{
  "n_layer": 8,
  "d_model": 320,
  "n_experts": 24,
  "experts_per_token": 2,
  "d_expert": 112,
  "d_shared_expert": 0,
  "activation": "geglu",
  "moe_layers": [1, 2, 3, 4, 5, 6, 7],
  "router_score": "softmax",
  "normalize_top_k": false,
  "routed_scale": 1.0,
  "balance_loss": 0.0045,
  "balance_bias": false,
  "router_logit_norm": 1.5,
  "init_std_router": 0.00827,
  "lr_router": 0.000873,
  "n_head": 10,
  "n_kv_head": 10,
  "head_dim": 32,
  "vocab_size": 8192,
  "norm": "rmsnorm",
  "norm_place": "pre",
  "norm_eps": 1e-06,
  "positions": "rope",
  "rope_base": 10000.0,
  "rope_fraction": 1.0,
  "qk_norm": true,
  "attn_scale": 0.19,
  "tie_embeddings": true,
  "parallel_block": false,
  "init": "uniform",
  "init_std_qkv": 0.0434,
  "init_std_o": 0.0109,
  "init_std_up": 0.0434,
  "init_std_down": 0.00858,
  "optimizer": "soap_variant",
  "lr": 0.00388,
  "beta1": 0.95,
  "beta2": 0.99,
  "weight_decay": 0.0,
  "lr_head": 0.005,
  "warmup_steps": 50,
  "schedule": "wsd",
  "decay_fraction": 0.252,
  "decay_shape": "linear",
  "final_lr_fraction": 0.1,
  "batch_tokens": 65536,
  "seq_len": 512,
  "doc_mask": false,
  "train_tokens": 320900000,
  "steps": 4897,
  "dataset": "wikipedia_en"
}
Below are experts of layer 5 (counted from 0) of a mixture-of-experts language model. Rows are named router (the router's row for the expert), gate (a neuron's input weights, with its number), up (a neuron's input weights, with its number), down (a neuron's output weights, with its number) and show model dimensions 0-79. Each number is 200 + 20 x the weight over its row's rms, rounded and kept within 0 to 999.
Before each expert's rows: a language model's description of what the expert responds to. This comes from a sample of Wikipedia text that the model never trained on.

# expert 13
Description: Verb stems mid-word
router,203,193,215,236,216,209,215,203,144,206,167,167,208,161,207,208,187,203,200,234,227,150,232,223,194,232,233,166,205,187,174,189,197,217,205,185,199,159,199,232,189,168,180,177,228,196,196,248,192,228,212,212,213,206,207,196,234,197,198,208,229,201,153,174,220,176,233,175,162,223,233,223,189,176,182,182,227,182,213,206
gate3,212,241,212,201,206,224,216,216,167,220,213,238,188,209,193,179,186,201,237,179,185,224,181,197,208,198,192,200,188,191,201,212,199,185,193,202,200,188,205,241,166,183,190,195,209,223,169,183,163,215,192,216,188,154,205,198,216,209,194,201,164,207,177,236,203,179,194,180,240,201,202,169,173,212,205,191,209,215,197,193
up3,153,199,235,186,209,201,188,202,190,176,210,176,206,177,221,218,200,191,216,181,188,196,162,244,189,213,178,176,195,225,218,174,218,259,216,197,192,208,193,171,196,198,183,211,181,208,213,181,211,237,213,204,156,234,234,181,226,185,240,176,181,182,213,177,229,199,189,222,119,229,205,205,175,170,197,221,193,178,165,224
down3,180,181,202,185,202,201,196,204,204,205,195,187,234,201,211,200,217,200,182,187,210,245,200,186,179,248,166,193,224,182,210,201,226,184,207,149,179,200,197,229,188,229,189,173,222,210,221,213,217,175,232,157,184,216,165,203,214,190,226,176,212,221,213,210,197,220,133,209,192,200,199,241,233,199,193,184,217,238,202,194
gate4,220,204,228,224,224,156,174,189,156,216,206,176,228,179,216,205,185,193,216,194,238,182,174,221,179,228,216,189,215,191,205,216,218,219,206,214,175,206,184,197,185,195,211,206,193,198,166,205,216,212,200,222,171,193,218,173,227,214,228,217,210,205,171,167,202,148,199,214,187,211,217,178,148,237,191,216,191,227,177,219
up4,224,196,182,200,211,183,222,210,207,194,199,197,215,201,202,224,159,197,194,184,209,185,222,191,236,199,234,187,168,160,219,223,167,197,213,237,185,198,176,215,199,188,204,184,224,175,192,199,218,168,197,220,228,177,200,229,170,217,194,207,187,196,160,196,217,203,185,188,200,198,187,185,214,186,166,177,191,218,196,214
down4,165,195,213,210,196,197,197,157,220,219,207,203,192,173,219,166,186,228,212,185,189,194,197,222,213,179,190,158,215,214,222,207,206,166,149,205,207,200,187,190,188,207,220,190,207,188,211,181,214,178,200,203,212,213,207,196,187,187,191,180,191,235,213,216,162,194,208,178,221,171,219,176,166,212,205,161,202,244,200,194
gate5,177,175,183,211,202,156,206,225,201,190,199,234,186,220,196,184,188,195,184,179,181,186,190,206,224,234,228,190,185,215,205,230,166,189,218,222,156,211,163,212,205,218,171,195,216,218,189,234,180,194,177,213,183,212,220,216,221,193,197,203,190,200,186,197,213,220,151,141,192,215,230,248,207,182,216,224,191,167,216,197
up5,191,211,215,218,249,208,190,169,174,174,189,222,212,198,191,213,212,221,195,187,184,194,197,179,219,193,207,189,216,250,191,193,206,200,186,217,228,211,188,230,195,190,218,206,176,221,173,201,230,229,162,213,189,199,193,199,206,193,187,194,210,186,231,196,210,226,157,229,191,211,208,188,195,205,182,217,243,218,195,171
down5,211,205,193,182,188,203,179,225,179,196,191,235,217,197,210,213,237,203,223,219,210,182,196,209,202,194,188,201,196,206,190,197,161,145,224,201,202,173,218,180,188,216,173,215,181,186,180,182,210,215,166,228,204,188,200,181,218,218,220,184,188,215,200,234,212,192,179,217,172,189,208,228,193,212,188,195,189,199,181,196
gate6,198,177,192,235,198,160,169,219,189,168,215,186,214,228,190,197,211,232,175,206,221,225,235,191,200,245,182,176,208,187,232,220,199,188,195,182,145,235,196,218,220,208,187,223,200,209,200,207,184,216,232,187,195,187,208,220,230,193,209,210,209,169,218,199,185,161,219,170,191,190,172,182,186,175,210,209,214,171,183,198
up6,206,228,233,168,231,201,186,172,209,236,204,223,174,214,207,187,192,167,208,196,184,220,189,224,200,184,239,204,198,182,177,219,228,201,203,181,202,199,194,180,200,182,212,196,185,214,195,168,150,211,215,204,199,230,208,171,223,186,185,208,174,209,228,159,232,212,189,224,212,226,195,218,194,196,188,198,226,192,188,227
down6,217,192,223,246,204,202,192,205,179,206,232,223,200,183,164,212,207,217,152,238,206,206,196,219,210,217,208,217,217,187,230,187,207,193,207,191,230,178,218,216,203,205,205,196,218,228,176,180,165,203,209,199,167,207,208,211,188,185,202,175,228,178,222,164,224,170,175,229,230,233,212,182,217,196,200,221,124,201,215,178
gate7,230,167,179,213,159,181,202,200,176,180,188,224,240,187,181,187,197,194,219,217,218,189,224,208,213,185,205,210,202,203,185,198,188,191,194,193,198,215,180,188,172,224,182,198,188,166,160,204,247,201,238,173,185,208,236,216,210,199,190,187,148,156,199,221,200,164,200,206,216,182,215,197,240,175,185,194,204,227,179,207
up7,180,203,192,216,176,172,230,198,195,168,217,218,195,189,193,167,183,241,194,198,188,233,209,232,234,192,193,175,187,207,196,223,230,201,227,172,208,191,203,245,195,220,242,171,222,181,210,232,197,189,205,169,218,209,197,184,232,217,213,178,175,205,172,230,210,204,214,162,204,174,170,186,203,170,200,208,202,177,192,223
down7,202,187,216,174,212,161,221,215,226,165,199,216,198,209,196,206,225,163,176,178,196,199,143,176,176,230,215,177,149,188,189,205,212,219,189,217,194,174,226,214,151,183,188,175,209,200,210,190,203,182,219,174,226,227,208,194,226,169,188,210,196,222,166,190,216,202,190,231,170,201,193,207,250,227,216,219,217,223,195,220
gate8,205,201,184,164,198,235,208,187,205,172,230,234,222,160,198,184,212,181,215,226,218,208,194,208,201,188,174,160,194,208,198,223,172,176,184,205,189,206,209,188,219,205,204,205,209,225,191,157,171,161,213,193,176,192,196,182,220,173,191,214,198,213,236,209,195,205,220,228,201,214,211,192,229,188,184,198,221,215,195,207
up8,207,185,215,201,173,187,156,214,193,220,212,181,196,200,216,194,230,185,169,193,197,238,229,204,188,185,170,232,161,207,206,224,216,198,225,202,203,192,185,172,187,176,156,223,211,210,177,237,230,202,179,189,209,204,160,167,225,211,231,201,164,199,203,221,196,197,196,188,236,178,202,181,191,213,196,221,191,171,193,228
down8,179,193,231,199,211,188,199,203,198,212,211,194,225,199,198,182,184,203,170,235,197,198,192,206,190,177,170,184,185,195,193,197,205,157,219,212,196,204,194,212,221,190,196,243,189,205,185,162,216,213,216,197,204,194,214,224,182,199,210,212,182,187,219,199,235,226,171,190,245,167,216,269,178,228,200,226,166,227,184,189
gate9,217,193,141,196,175,211,211,189,191,220,157,238,202,156,198,227,197,190,204,215,228,205,196,196,205,242,169,174,182,214,205,188,195,189,213,217,180,190,169,186,201,171,183,199,196,174,201,162,194,191,230,197,173,206,261,211,204,198,198,200,247,179,156,190,192,233,183,177,172,227,195,190,198,186,214,215,172,182,226,205
up9,200,164,203,184,204,190,201,189,182,226,218,231,261,237,211,184,219,181,188,235,192,184,194,174,200,200,211,222,177,202,225,163,215,211,210,188,177,247,182,214,192,196,198,182,204,204,172,182,180,203,200,233,200,177,225,219,200,189,195,225,213,193,194,185,193,198,179,182,212,221,195,197,201,187,203,207,205,176,180,195
down9,235,231,200,185,202,181,165,184,178,197,185,229,200,191,232,207,217,193,188,213,186,218,194,181,191,223,206,199,204,181,184,200,206,202,206,180,210,191,174,207,207,198,209,221,196,185,220,186,186,194,191,180,231,185,186,171,207,199,198,241,168,184,161,203,209,207,215,232,215,206,240,193,197,214,224,199,196,168,195,231
gate10,206,212,202,189,210,214,203,194,213,199,165,192,204,202,207,229,234,220,186,181,219,199,160,201,197,189,240,204,199,233,192,185,197,230,219,142,225,217,222,203,167,215,196,200,212,178,170,223,232,176,225,206,234,238,205,211,201,209,232,201,205,199,193,169,206,228,198,227,194,223,204,228,231,175,205,232,186,207,213,208
up10,208,192,188,211,173,203,178,221,185,198,167,204,219,199,210,194,189,214,197,193,179,207,205,152,158,233,224,184,185,206,197,241,161,218,204,217,160,223,169,213,194,195,204,185,205,160,204,242,180,196,177,199,176,222,209,192,146,201,208,225,181,210,198,195,192,210,198,225,186,210,232,210,211,222,193,208,236,179,210,210
down10,191,203,212,211,179,205,185,182,182,184,177,184,215,211,195,188,192,179,219,195,184,186,190,201,213,208,210,210,194,230,211,239,181,175,222,201,198,194,203,203,221,161,210,218,207,204,212,243,219,176,209,191,186,240,200,201,200,206,184,206,155,194,194,206,175,230,216,220,182,232,221,193,175,238,170,201,210,161,185,212
gate11,199,219,239,218,189,209,211,193,190,259,209,194,188,194,220,212,173,237,178,184,214,191,206,188,224,211,209,178,180,193,202,213,206,165,213,176,224,210,163,224,163,186,185,223,223,247,223,191,175,220,221,191,184,187,228,169,192,204,228,205,233,198,203,178,218,218,169,202,218,199,177,231,191,190,181,176,185,228,199,225
up11,196,181,181,200,234,188,186,167,168,188,214,171,206,210,226,199,222,214,194,209,225,224,173,188,166,182,191,224,170,184,170,208,205,180,200,177,184,187,202,194,216,226,215,182,181,209,214,206,167,183,193,174,194,191,180,228,210,196,163,176,196,191,202,203,228,206,174,254,193,227,171,187,167,203,179,217,209,222,233,163
down11,205,166,173,229,208,213,178,199,206,178,192,206,207,221,205,214,177,174,221,199,217,225,184,200,192,213,200,155,156,213,209,207,187,182,218,142,185,209,204,171,200,184,180,179,191,224,183,199,196,207,254,204,189,226,250,187,206,168,177,238,220,210,208,200,184,177,195,199,154,205,182,152,208,233,206,218,174,219,214,218
gate12,205,169,194,196,208,190,190,207,198,214,202,219,192,193,204,167,190,214,206,162,226,172,191,181,227,173,201,195,199,212,155,240,193,190,204,181,231,180,198,181,170,201,223,214,249,209,186,194,187,212,214,202,194,188,169,166,190,229,224,181,220,202,194,202,196,215,212,170,200,165,212,218,222,171,194,220,223,191,191,192
up12,214,208,242,203,222,185,229,212,198,179,195,175,204,206,165,214,248,261,228,213,164,201,216,199,200,190,231,193,186,217,188,202,208,216,214,182,216,214,170,184,217,229,215,192,199,184,191,156,237,211,205,241,185,168,173,215,192,195,238,181,208,197,197,157,207,204,207,229,193,201,157,149,165,175,211,169,183,185,186,212
down12,247,192,217,193,204,171,219,171,203,202,194,177,205,214,175,188,195,184,229,201,197,203,222,196,204,212,253,169,196,190,192,220,177,191,242,187,194,197,194,147,180,190,256,230,202,245,206,197,179,275,225,224,214,169,208,165,199,195,219,192,196,182,175,212,182,224,193,209,182,183,178,161,181,180,234,208,180,205,183,166
gate13,219,229,196,203,201,195,206,192,209,212,167,218,217,201,230,210,221,197,209,183,218,212,220,170,191,197,215,206,199,245,204,212,172,193,202,233,183,217,189,157,176,190,173,163,177,202,206,232,189,207,182,227,206,234,179,184,208,217,190,174,226,203,207,190,208,191,223,206,171,240,203,202,235,233,219,236,224,239,205,201
up13,202,208,188,195,253,203,162,199,201,259,176,195,177,203,190,197,202,199,201,197,191,199,160,220,197,207,225,225,199,183,197,191,218,224,185,227,181,173,182,196,177,211,174,199,195,213,218,191,173,202,224,219,207,235,192,178,206,203,198,222,191,207,204,182,188,207,212,200,211,224,205,229,212,201,216,229,220,220,185,191
down13,219,193,185,180,175,187,192,191,184,193,196,198,198,176,221,236,185,185,227,209,215,202,179,210,199,189,241,210,215,189,221,205,216,216,203,202,210,198,240,187,181,182,172,206,181,172,203,239,217,164,184,236,223,187,186,152,200,186,217,175,188,173,174,179,189,209,202,182,226,192,223,200,199,181,200,173,213,210,226,174
gate14,195,175,220,217,218,209,201,192,204,193,196,213,197,202,165,147,230,201,212,198,176,194,222,224,176,194,208,175,239,237,162,210,196,188,206,247,196,200,223,219,166,200,192,223,228,193,204,188,162,202,200,189,209,229,203,161,174,196,170,201,195,188,185,206,211,163,199,200,211,195,172,199,178,206,174,209,197,222,183,244
up14,223,175,194,192,207,212,208,176,209,194,214,193,218,223,218,205,228,231,189,209,213,210,192,194,212,195,182,196,216,234,239,191,194,190,220,184,240,181,187,198,187,211,165,223,200,193,174,191,195,216,185,192,203,208,191,224,203,160,158,211,214,208,150,223,189,202,198,193,230,196,193,203,193,219,194,209,174,216,207,200
down14,187,199,179,232,198,191,221,186,208,231,209,223,218,232,164,203,204,237,175,195,199,197,211,170,212,227,200,221,194,180,201,202,224,185,216,195,185,197,225,217,208,204,176,179,227,199,214,199,193,197,229,191,187,192,203,241,196,205,183,177,203,179,187,214,200,196,207,217,204,201,181,206,203,198,172,208,210,209,171,249
gate15,213,159,203,205,193,203,180,210,178,179,164,200,216,180,192,226,200,219,204,175,192,201,190,219,222,251,211,243,181,182,156,237,191,170,181,213,222,185,224,232,184,217,178,187,171,174,199,211,172,196,191,181,221,162,212,194,217,199,201,188,187,198,210,175,209,188,222,220,194,212,195,212,187,196,208,213,171,219,185,198
up15,204,205,173,225,202,172,196,192,215,195,192,197,175,202,172,231,243,188,149,190,196,183,202,186,192,215,175,186,227,186,220,225,160,187,201,174,205,221,181,208,220,154,221,188,201,182,207,187,208,181,211,173,213,181,221,187,193,198,190,221,200,199,182,205,209,218,171,195,225,159,189,207,199,214,195,207,227,191,208,190
down15,200,210,223,202,197,196,147,201,216,186,185,191,183,176,183,188,210,179,219,195,233,164,197,194,196,183,154,195,190,202,198,190,212,262,179,187,202,200,179,148,187,239,187,196,190,209,197,231,196,205,191,228,188,186,187,212,175,173,197,165,194,232,156,229,199,191,235,213,236,200,173,203,200,243,169,194,197,215,181,227
gate16,192,216,190,184,189,208,197,188,207,192,193,213,198,189,202,167,234,204,202,181,171,223,203,172,191,216,185,209,191,219,151,224,207,171,206,178,205,195,201,194,170,223,176,220,232,153,200,233,208,215,186,181,192,205,252,200,199,222,229,229,187,201,215,188,202,173,220,189,243,234,180,219,183,220,195,179,206,189,180,214
up16,191,194,183,147,186,218,203,215,222,163,189,194,182,212,237,178,199,193,203,186,222,234,178,176,212,202,184,204,234,240,199,207,217,188,202,191,211,222,192,182,191,181,212,189,172,232,197,187,183,230,207,196,207,204,217,217,213,196,206,210,181,189,228,194,224,198,221,190,218,197,209,193,176,215,175,219,193,205,221,203
down16,160,168,216,197,228,168,210,209,209,217,205,200,204,253,175,198,201,221,224,234,181,222,226,189,192,189,150,195,203,224,180,192,222,189,187,212,184,157,190,225,198,172,170,206,178,174,216,189,200,242,205,184,160,156,209,195,218,181,193,203,212,182,144,192,184,181,231,164,223,226,200,189,142,204,200,207,199,203,231,211
gate17,205,186,198,190,228,192,189,187,177,174,234,181,170,204,179,200,203,208,162,188,241,200,203,193,166,210,172,202,237,203,170,228,180,177,192,195,196,217,227,206,204,235,201,189,207,171,204,184,208,197,217,219,192,236,220,222,203,218,179,187,198,209,194,203,204,221,174,209,184,195,198,181,197,226,233,206,229,187,191,249
up17,200,188,175,209,222,195,222,214,191,163,204,223,188,204,190,208,193,204,218,217,197,180,197,198,204,192,158,213,197,248,222,212,177,196,240,177,205,189,212,176,194,245,224,204,201,204,207,224,202,208,203,229,199,233,180,206,219,199,218,170,223,210,193,216,230,212,202,203,235,225,201,202,215,229,230,210,196,217,198,193
down17,188,227,226,197,210,195,183,164,206,196,215,185,171,243,197,187,185,162,220,214,177,214,200,185,237,168,216,215,207,191,195,204,181,176,180,183,160,199,191,172,228,190,210,187,177,185,226,195,172,206,211,179,224,197,219,192,176,197,194,229,153,189,202,202,218,222,217,176,214,201,204,228,179,211,215,192,200,194,176,221
gate18,210,180,210,204,201,206,213,213,173,172,177,202,198,200,188,185,209,166,164,180,201,222,209,202,219,203,192,179,200,204,167,232,185,186,199,210,169,189,212,219,165,166,194,236,213,221,188,170,239,179,169,223,187,217,194,198,173,204,191,208,184,207,206,193,199,236,204,219,210,188,211,236,195,163,234,188,208,154,204,184
up18,196,202,223,177,205,167,165,194,192,198,204,229,185,221,187,168,208,191,218,196,224,200,198,188,223,159,220,189,217,172,168,212,220,180,183,189,236,209,215,202,197,196,230,234,191,154,182,193,195,218,215,210,178,182,207,222,216,195,183,180,216,169,236,218,198,204,174,195,228,190,201,138,208,216,217,178,177,196,204,169
down18,169,213,175,191,176,238,240,198,194,239,175,187,187,227,199,191,228,193,226,205,202,206,214,190,212,207,199,178,178,200,152,181,210,199,190,163,210,201,221,210,216,227,195,219,227,214,198,206,201,195,232,200,207,199,214,204,187,219,178,205,211,249,224,181,215,207,210,219,199,225,203,184,199,214,218,173,218,155,210,206
gate19,181,201,183,201,214,215,163,168,187,196,195,194,216,218,191,187,275,212,180,187,189,181,227,186,200,203,189,224,211,193,217,195,209,158,180,199,183,195,230,249,187,205,230,193,188,208,185,193,163,224,195,180,224,181,164,203,190,196,173,191,195,222,170,221,195,205,220,195,173,215,191,200,206,212,167,189,217,224,200,185
up19,206,171,200,214,227,212,204,200,177,209,197,219,204,217,189,186,221,213,221,197,197,243,215,195,180,225,221,228,194,214,196,168,232,239,205,182,205,210,206,200,217,212,212,206,176,171,200,193,216,167,198,215,187,224,220,195,198,190,195,216,193,203,172,208,196,206,191,189,222,181,203,196,142,226,209,204,227,202,227,204
down19,170,210,195,216,217,231,216,217,228,191,195,183,178,231,198,163,177,183,178,209,166,198,174,222,204,198,204,191,228,189,177,227,169,161,203,204,231,199,211,211,205,221,191,192,198,191,195,179,182,194,177,164,213,222,200,193,185,167,239,205,232,198,218,190,178,190,208,191,225,172,207,195,168,214,242,177,186,200,200,160
gate20,215,214,197,224,161,194,218,193,170,162,210,211,191,197,205,219,129,214,204,193,229,173,200,181,185,176,197,186,208,212,214,238,239,202,206,226,186,212,189,215,218,188,209,187,225,209,197,201,201,223,206,173,194,169,162,189,255,175,223,229,225,182,217,166,199,174,154,205,209,233,221,174,223,205,175,214,192,215,226,224
up20,208,198,239,158,214,187,208,234,179,188,195,201,193,197,177,224,170,196,208,203,190,210,207,177,192,236,201,207,169,209,202,191,204,189,221,200,199,230,170,175,160,181,174,213,187,178,191,189,171,205,195,179,171,205,208,196,223,188,157,202,212,194,222,186,206,176,185,179,193,222,186,202,242,181,220,194,165,220,214,221
down20,218,209,190,188,202,180,239,222,223,181,188,237,179,230,176,164,224,200,217,172,202,246,191,236,216,191,172,235,208,192,171,189,175,219,192,188,217,187,202,179,166,198,202,199,190,163,148,185,217,211,177,182,226,194,192,217,190,214,201,209,198,218,213,251,149,231,194,211,212,171,190,189,219,180,207,184,208,193,187,208
gate21,193,165,220,193,207,200,178,225,150,206,196,241,195,187,193,221,232,225,219,229,178,223,211,203,200,205,171,169,214,199,220,232,165,209,244,202,186,199,207,206,191,181,199,165,209,213,231,207,216,204,214,202,229,175,207,180,213,209,161,194,197,218,219,224,208,220,206,206,185,219,178,191,187,172,186,191,220,195,239,174
up21,204,228,228,183,191,247,208,194,187,208,203,202,224,192,195,191,214,229,217,158,169,199,207,212,222,196,222,221,177,192,193,198,168,204,193,175,196,177,213,196,204,213,206,190,198,202,191,175,203,173,227,207,208,205,211,209,206,215,225,189,220,155,207,222,174,212,195,204,196,170,202,149,200,198,181,172,170,201,180,206
down21,168,206,194,212,194,221,220,207,170,199,179,194,214,189,199,213,207,221,165,172,196,218,178,181,211,177,202,198,209,201,175,228,183,198,213,201,193,207,214,203,219,235,199,208,186,224,188,170,208,165,208,242,175,208,219,216,178,201,186,223,165,193,198,208,194,188,259,190,238,192,187,182,221,197,156,196,198,199,194,181
gate22,232,219,220,202,234,213,183,212,210,201,213,236,204,177,206,168,174,172,233,222,217,232,199,202,177,216,198,189,191,221,200,231,197,191,187,196,160,212,193,204,195,232,218,236,201,187,213,178,240,189,204,210,174,214,199,200,191,183,184,193,229,210,197,185,197,179,205,190,195,202,190,203,232,188,184,220,208,203,179,153
up22,230,214,216,217,162,172,191,152,221,206,206,217,219,201,197,187,189,200,222,206,204,199,211,163,179,221,212,230,201,208,227,198,212,168,185,147,185,204,215,189,212,145,191,188,199,208,209,196,193,217,224,175,159,206,195,181,195,190,184,221,201,192,197,224,160,209,184,244,206,185,228,195,219,198,192,173,214,230,216,186
down22,214,189,223,228,212,197,189,203,212,219,216,183,212,184,171,238,187,188,210,229,205,198,234,175,182,243,171,211,183,196,176,184,200,227,195,200,235,226,194,176,200,216,200,219,188,217,205,215,210,201,229,209,208,230,211,222,199,242,186,217,180,184,198,216,235,188,231,201,178,237,176,225,175,176,194,208,222,186,181,216
gate23,190,236,172,192,239,160,220,227,189,213,221,180,223,170,215,203,170,191,206,181,184,183,189,225,158,225,192,188,202,181,225,184,192,206,207,215,172,224,210,205,169,172,203,210,190,217,181,176,212,195,211,220,160,217,222,174,172,224,219,227,187,210,173,173,208,178,200,171,175,203,212,189,201,218,164,216,231,188,172,214
up23,200,198,222,177,226,197,237,172,179,180,226,199,189,242,210,210,186,199,198,182,191,200,187,205,209,162,200,168,184,188,240,190,208,190,181,186,181,219,192,195,224,197,203,240,189,192,229,192,207,190,231,243,189,223,193,223,178,209,200,191,206,201,217,179,188,188,182,209,188,197,193,205,232,179,213,194,193,206,203,215
down23,203,197,205,244,197,180,216,244,159,209,184,226,201,176,198,208,190,195,206,200,177,189,196,190,165,227,217,204,204,182,208,196,210,198,219,207,216,156,223,199,184,193,205,209,199,205,164,205,244,185,171,233,211,199,167,188,224,203,193,157,225,204,189,205,186,204,228,180,168,194,210,208,150,199,209,187,267,158,220,182
gate24,213,202,199,203,209,188,194,190,197,215,178,199,184,179,216,204,175,193,209,200,206,214,200,236,162,220,177,164,192,191,212,215,167,232,212,210,200,194,158,206,224,204,209,195,199,160,191,214,204,185,190,223,186,194,201,211,180,230,187,195,226,219,171,172,211,214,191,209,191,181,177,212,218,204,200,217,180,183,194,211
up24,226,162,198,207,238,200,182,191,192,190,183,189,228,210,203,217,191,202,164,203,207,182,192,208,228,165,182,207,226,202,207,217,230,215,185,190,185,229,207,180,183,210,184,189,206,190,217,194,208,237,198,209,204,204,231,195,193,248,171,208,178,223,217,204,189,216,178,209,179,214,204,178,181,186,201,219,177,192,203,232
down24,223,209,218,197,227,240,211,208,200,215,183,254,185,202,178,194,176,211,187,194,210,204,198,219,208,199,182,166,221,193,188,200,237,218,239,211,194,198,202,212,180,189,185,221,215,184,233,196,222,182,221,245,213,218,215,156,199,220,217,181,205,189,191,177,191,236,172,198,222,208,206,232,196,172,178,194,158,227,212,199
gate25,204,181,230,189,198,214,238,209,199,197,176,189,238,223,199,202,184,203,223,202,183,196,197,189,216,202,203,197,183,205,197,208,185,212,167,179,206,205,201,172,207,203,147,215,222,235,196,208,192,200,223,235,232,202,198,212,156,231,245,262,173,141,231,176,197,218,157,193,219,183,218,246,188,189,212,210,197,245,196,182
up25,214,208,186,213,188,235,186,241,197,205,213,163,222,213,199,187,197,188,208,183,160,203,215,204,243,206,191,201,194,217,193,187,196,200,186,206,244,182,224,224,195,216,175,203,196,209,198,187,189,168,198,193,228,204,187,220,201,185,235,201,181,189,226,189,215,197,191,161,174,178,209,194,214,181,220,180,201,189,193,225
down25,179,226,185,170,242,206,195,255,186,195,204,187,207,224,156,202,195,195,198,253,173,220,212,193,212,204,215,184,214,188,212,203,203,205,204,219,211,205,218,168,206,172,178,195,237,191,183,231,197,183,223,227,200,213,183,215,208,200,197,210,190,192,172,183,176,195,188,200,192,180,211,224,165,174,193,233,152,195,234,230
gate26,214,193,186,198,187,244,206,202,196,200,169,203,172,236,213,179,240,215,196,179,203,210,216,178,167,193,173,189,200,210,181,206,232,221,162,188,209,225,196,158,190,191,200,165,210,203,177,193,210,228,193,218,186,204,184,201,244,199,231,221,254,208,195,197,200,169,224,193,184,188,160,187,162,211,201,211,196,197,224,178
up26,203,205,175,213,192,200,240,184,206,197,209,216,207,190,192,173,230,193,194,193,219,196,219,182,233,234,220,165,252,197,206,217,226,204,205,178,200,206,173,209,201,186,213,188,180,178,234,220,193,172,215,225,153,209,217,206,229,190,196,200,199,227,204,194,207,245,200,203,196,191,202,223,232,192,221,211,190,197,196,200
down26,196,229,183,232,191,199,209,180,214,188,195,176,220,224,224,203,204,210,208,179,203,221,213,195,207,209,199,167,216,243,253,178,214,198,208,219,203,236,234,194,208,246,216,215,216,213,194,248,188,210,182,191,171,177,208,193,179,196,204,221,204,198,206,194,193,195,182,201,178,178,168,189,207,214,201,212,201,171,233,195
gate27,182,193,186,182,201,173,238,176,209,180,196,197,215,210,212,223,194,194,226,177,204,223,210,197,184,171,213,200,214,208,195,200,209,205,186,211,193,185,174,222,183,176,213,192,196,178,185,224,190,226,143,220,221,235,181,192,215,206,172,232,218,209,167,180,210,187,174,209,241,202,220,215,201,249,201,213,225,186,235,186
up27,229,199,219,220,222,220,172,237,171,211,195,246,140,194,217,206,194,181,189,223,224,218,208,187,181,160,166,207,199,221,180,188,224,194,170,193,211,191,191,200,188,193,147,191,210,197,200,201,207,188,171,209,208,240,184,185,190,190,203,220,230,208,198,238,176,179,174,177,192,239,206,183,230,209,181,196,179,195,186,201
down27,184,227,195,188,211,168,205,154,254,206,210,186,185,207,185,199,188,231,209,214,177,248,184,211,188,189,186,187,181,209,191,211,207,212,217,203,192,188,177,200,196,158,174,185,217,189,216,198,224,218,188,208,235,213,195,216,183,228,197,194,214,187,193,220,187,227,234,175,201,215,205,217,193,183,227,194,208,190,174,182
gate28,178,196,201,221,216,193,170,186,191,207,189,208,180,179,217,183,232,197,195,187,195,245,208,186,231,186,217,212,154,198,184,204,195,171,184,220,200,200,188,212,188,203,226,194,152,164,204,175,210,198,215,235,222,237,215,216,191,173,212,198,199,177,203,212,205,173,201,224,175,219,194,188,174,227,199,209,197,201,193,187
up28,189,169,211,205,188,164,184,184,209,240,225,200,246,214,209,191,190,226,199,220,225,210,222,227,207,220,185,232,207,213,198,213,206,183,246,190,216,205,194,198,236,207,183,207,210,198,243,195,188,210,213,208,228,182,189,187,208,199,218,216,160,194,221,190,223,209,174,204,185,192,226,190,225,210,165,210,179,195,168,164
down28,205,217,191,168,151,186,194,148,217,143,204,191,203,173,225,200,213,212,237,202,225,171,177,207,235,248,211,196,178,211,187,206,234,208,176,221,205,196,231,210,210,243,161,188,187,220,206,159,215,195,203,207,202,167,182,201,179,189,184,187,211,176,220,213,198,180,195,206,186,173,182,201,185,187,177,179,204,167,201,185
gate29,213,192,215,166,180,187,208,209,191,165,197,220,183,201,175,248,165,201,216,175,203,233,212,223,204,187,177,197,170,217,218,172,211,177,188,156,198,205,195,189,194,214,199,213,191,220,223,213,187,228,191,207,214,209,209,173,229,230,221,209,200,180,172,222,220,162,217,236,234,198,203,181,166,224,178,193,202,182,226,200
up29,185,225,188,234,193,204,232,213,201,179,213,197,193,195,184,205,199,175,202,189,196,211,193,200,224,187,193,200,199,216,170,204,213,171,183,155,210,202,228,201,209,204,197,186,197,176,190,210,212,194,199,157,220,176,212,200,184,203,212,234,196,192,193,204,188,212,195,213,217,178,249,258,172,216,220,218,171,182,231,189
down29,188,195,184,177,159,214,192,223,199,235,202,207,219,222,168,199,200,211,217,183,226,235,184,218,187,176,145,182,205,175,201,204,228,218,203,193,228,205,183,222,166,192,200,223,184,220,204,219,168,173,195,193,209,243,189,179,205,215,231,197,159,195,228,177,213,193,158,207,210,212,227,217,203,222,209,183,165,162,198,188
gate30,169,188,241,200,211,159,211,219,195,177,202,220,182,206,192,211,209,200,190,215,169,210,197,225,241,206,181,203,178,192,215,213,191,155,196,192,194,201,170,198,193,219,201,200,222,217,199,227,177,219,253,191,221,207,203,196,190,226,192,206,208,182,220,188,210,208,167,188,211,222,253,175,177,189,200,217,203,212,197,176
up30,202,209,224,217,198,202,175,195,209,248,185,202,230,196,168,229,221,205,165,198,203,232,221,203,224,239,228,185,191,211,206,210,196,230,188,165,200,218,198,216,190,200,186,226,174,199,186,240,182,163,166,206,214,172,182,205,205,195,207,204,159,197,215,179,201,193,192,212,180,196,221,187,258,163,188,209,250,200,138,186
down30,207,173,200,198,198,207,212,185,193,211,191,220,194,229,175,215,182,212,191,196,240,180,211,182,186,179,187,209,189,198,162,181,195,219,176,195,234,211,210,232,198,187,214,197,200,196,170,194,234,201,168,233,191,191,147,185,230,199,163,184,203,205,186,154,223,196,222,176,225,231,208,135,201,206,205,220,212,243,176,205